Weights of a small mixture-of-experts language model, trained from scratch on English Wikipedia: 96 experts in each of 9 layers, 80 SwiGLU neurons an expert.
Below are experts of layer 3 (counted from 0) of a mixture-of-experts language model. Rows are named router (the router's row for the expert), gate (a neuron's input weights, with its number), up (a neuron's input weights, with its number) and show model dimensions 128-191. Each number is 200 + 30 x the weight over its row's rms, rounded and kept within 0 to 999.
After each expert's rows: a language model's description of what the expert responds to. This comes from a sample of Wikipedia text that the model never trained on.

# expert 41
router,168,183,244,250,240,218,196,232,171,209,147,243,227,208,197,160,247,221,255,177,201,223,180,147,228,188,173,196,204,256,234,220,217,214,191,155,242,197,241,222,208,207,232,104,228,156,188,209,186,210,202,145,177,161,148,208,243,142,222,156,209,145,240,195
gate1,145,223,202,224,235,168,208,207,163,226,212,224,162,230,214,251,185,166,227,206,219,176,206,178,203,229,140,176,221,280,150,214,227,178,201,158,158,210,168,184,249,164,206,223,222,201,203,161,224,223,206,213,217,194,197,208,205,238,219,210,227,202,178,165
up1,212,178,150,215,205,259,151,222,202,215,208,171,202,221,173,194,213,174,163,201,206,211,210,166,184,222,257,115,153,169,150,198,198,193,199,240,190,226,201,172,216,194,213,188,194,209,217,254,230,191,182,264,238,179,232,216,236,228,178,164,173,204,219,204
Inner digits of years after 19 or 20, decimals in coordinates, and score dashes, such as 19-6-5, 20-1-7, 50.45°N.

# expert 15
router,139,202,237,180,196,246,236,269,173,240,183,242,241,185,169,200,234,216,242,167,162,232,185,202,234,120,150,214,224,193,222,199,243,188,169,209,217,208,218,245,217,225,187,140,227,197,178,196,194,217,209,212,177,186,198,194,173,172,223,148,160,183,213,226
gate0,178,219,132,212,204,175,177,170,183,196,215,236,225,195,183,202,221,179,229,204,211,182,222,222,224,247,177,216,208,168,200,218,203,226,183,168,236,209,153,159,198,180,197,202,233,223,205,179,194,171,188,214,161,217,178,255,193,211,183,270,176,187,198,219
up0,248,169,207,210,191,232,164,190,238,196,221,190,124,198,182,232,199,203,202,225,196,183,263,207,208,208,188,207,146,226,204,185,221,186,249,154,137,205,204,180,220,209,167,212,156,256,215,189,292,175,184,186,196,178,217,170,185,242,202,170,219,242,206,204
Main verbs and verb endings after subjects or to, mostly speech and doing verbs like wrote, stated, make, create, include, and -ing or -ed endings.

# expert 2
router,159,194,186,196,249,231,224,221,180,221,152,200,249,214,215,222,234,179,211,185,172,198,232,159,207,176,168,138,183,229,227,148,210,229,200,204,212,147,225,215,211,206,164,130,214,190,187,202,227,217,219,177,123,183,186,263,206,171,190,141,133,160,228,194
gate1,203,201,203,192,194,198,270,173,220,167,190,213,255,207,180,178,222,199,183,211,177,207,235,197,235,171,196,141,234,245,238,137,237,224,195,198,197,221,179,210,245,214,152,194,243,197,151,168,228,232,242,203,184,212,240,169,250,215,265,165,167,210,198,242
up1,180,191,154,126,168,205,221,169,198,181,220,178,186,188,173,212,172,192,144,234,178,181,267,274,172,214,195,159,171,214,259,188,173,210,207,229,158,157,166,157,213,179,192,221,213,224,183,202,194,199,232,232,193,189,249,250,201,255,189,165,211,214,170,191
Final digits of numbers in table cells, especially vote and sports statistics, plus percent and quantity words such as %, most, million, more.

# expert 35
router,172,197,219,203,226,177,185,232,150,202,149,216,265,167,205,184,222,182,225,186,233,213,223,168,218,177,185,181,249,198,211,192,161,174,145,171,229,195,237,220,207,203,211,117,194,158,159,183,191,242,189,147,160,180,183,199,230,193,249,196,174,167,255,193
gate0,204,221,168,222,210,197,203,195,197,157,206,177,178,239,146,154,193,164,209,224,201,197,156,191,200,237,184,246,256,235,186,164,201,174,168,250,167,214,213,188,187,175,173,172,201,254,211,229,208,194,173,170,195,188,206,185,204,213,217,203,207,129,191,232
up0,209,212,138,167,151,175,188,216,252,225,182,243,194,150,182,156,212,149,214,205,256,193,151,165,186,237,216,207,212,216,203,258,192,189,181,229,253,213,193,131,218,172,222,174,186,163,178,157,195,201,189,218,249,233,149,209,213,244,181,207,226,170,183,169
Thai, Tamil, Cyrillic and other multibyte pieces, plus digits, percent signs and words in census and population passages.

# expert 47
router,173,210,229,186,229,220,246,237,159,225,141,209,230,157,166,197,221,172,209,207,197,194,227,189,221,155,172,191,239,205,253,219,208,178,164,196,210,188,241,247,196,218,181,95,167,219,189,206,252,230,226,181,169,154,209,226,250,183,216,181,186,166,279,271
gate0,145,249,178,157,244,189,220,205,143,163,244,219,160,239,254,216,216,259,177,196,212,207,179,254,192,154,151,231,196,184,171,193,179,186,148,209,241,159,220,249,208,209,202,162,187,190,161,171,181,190,210,215,222,155,206,234,257,228,175,194,199,194,193,148
up0,195,180,191,242,204,178,197,149,199,219,208,213,142,205,223,197,137,208,193,230,242,208,217,193,176,178,239,216,172,228,150,205,216,217,212,242,240,216,201,194,236,217,138,206,248,265,218,206,192,196,225,190,150,197,208,186,228,183,192,212,221,208,199,291
Bare space tokens before numbers, after "aged", "born", month names, labels with colons, or table pipes.

# expert 42
router,165,196,243,229,222,246,213,238,187,228,169,208,258,178,194,180,243,124,223,182,215,206,251,190,220,168,140,183,191,219,220,176,217,178,190,179,232,154,252,252,222,219,152,148,205,176,190,175,222,239,250,208,152,190,192,241,221,171,200,157,146,174,220,217
gate0,199,197,204,229,258,241,244,184,125,224,181,194,181,221,243,170,251,248,208,263,250,195,244,205,210,215,151,193,217,235,221,227,199,156,190,228,258,181,184,182,181,152,203,163,185,245,205,240,212,207,209,177,199,187,185,146,183,183,258,210,246,189,232,150
up0,232,221,232,209,209,169,196,203,180,216,207,170,213,181,189,199,197,282,194,224,160,224,189,180,227,213,191,193,220,200,237,204,228,258,228,236,200,228,153,227,252,189,234,165,263,244,193,242,174,218,164,175,276,168,151,153,225,198,248,153,206,212,191,191
Lone space token after a pipe or semicolon in tables and stat lists, just before a number like 23, 0, 3rd.

# expert 5
router,183,219,230,216,244,236,198,251,208,226,180,196,243,161,172,176,210,138,262,145,193,227,205,157,215,167,151,203,251,223,246,200,190,201,171,200,214,121,237,243,228,193,200,120,199,171,179,169,220,239,203,194,178,165,162,233,247,161,212,174,162,193,190,240
gate0,221,196,268,216,146,178,201,218,188,206,183,185,221,201,208,190,219,206,172,215,182,174,203,249,153,183,168,212,225,162,196,203,200,198,133,173,191,152,232,220,190,135,272,200,201,230,185,189,163,188,215,186,153,151,165,216,196,164,199,209,198,209,191,176
up0,196,151,205,154,242,221,205,185,190,193,232,212,218,293,211,192,141,211,174,199,181,155,244,209,201,208,252,219,243,214,202,207,234,261,130,139,173,238,161,284,216,167,212,223,172,206,208,256,164,261,170,199,231,201,203,194,188,217,264,229,219,193,199,198
Last digit of four-digit years and other number endings, before dashes or closing parentheses, as in (1974), 1895–1964; also Thai letters.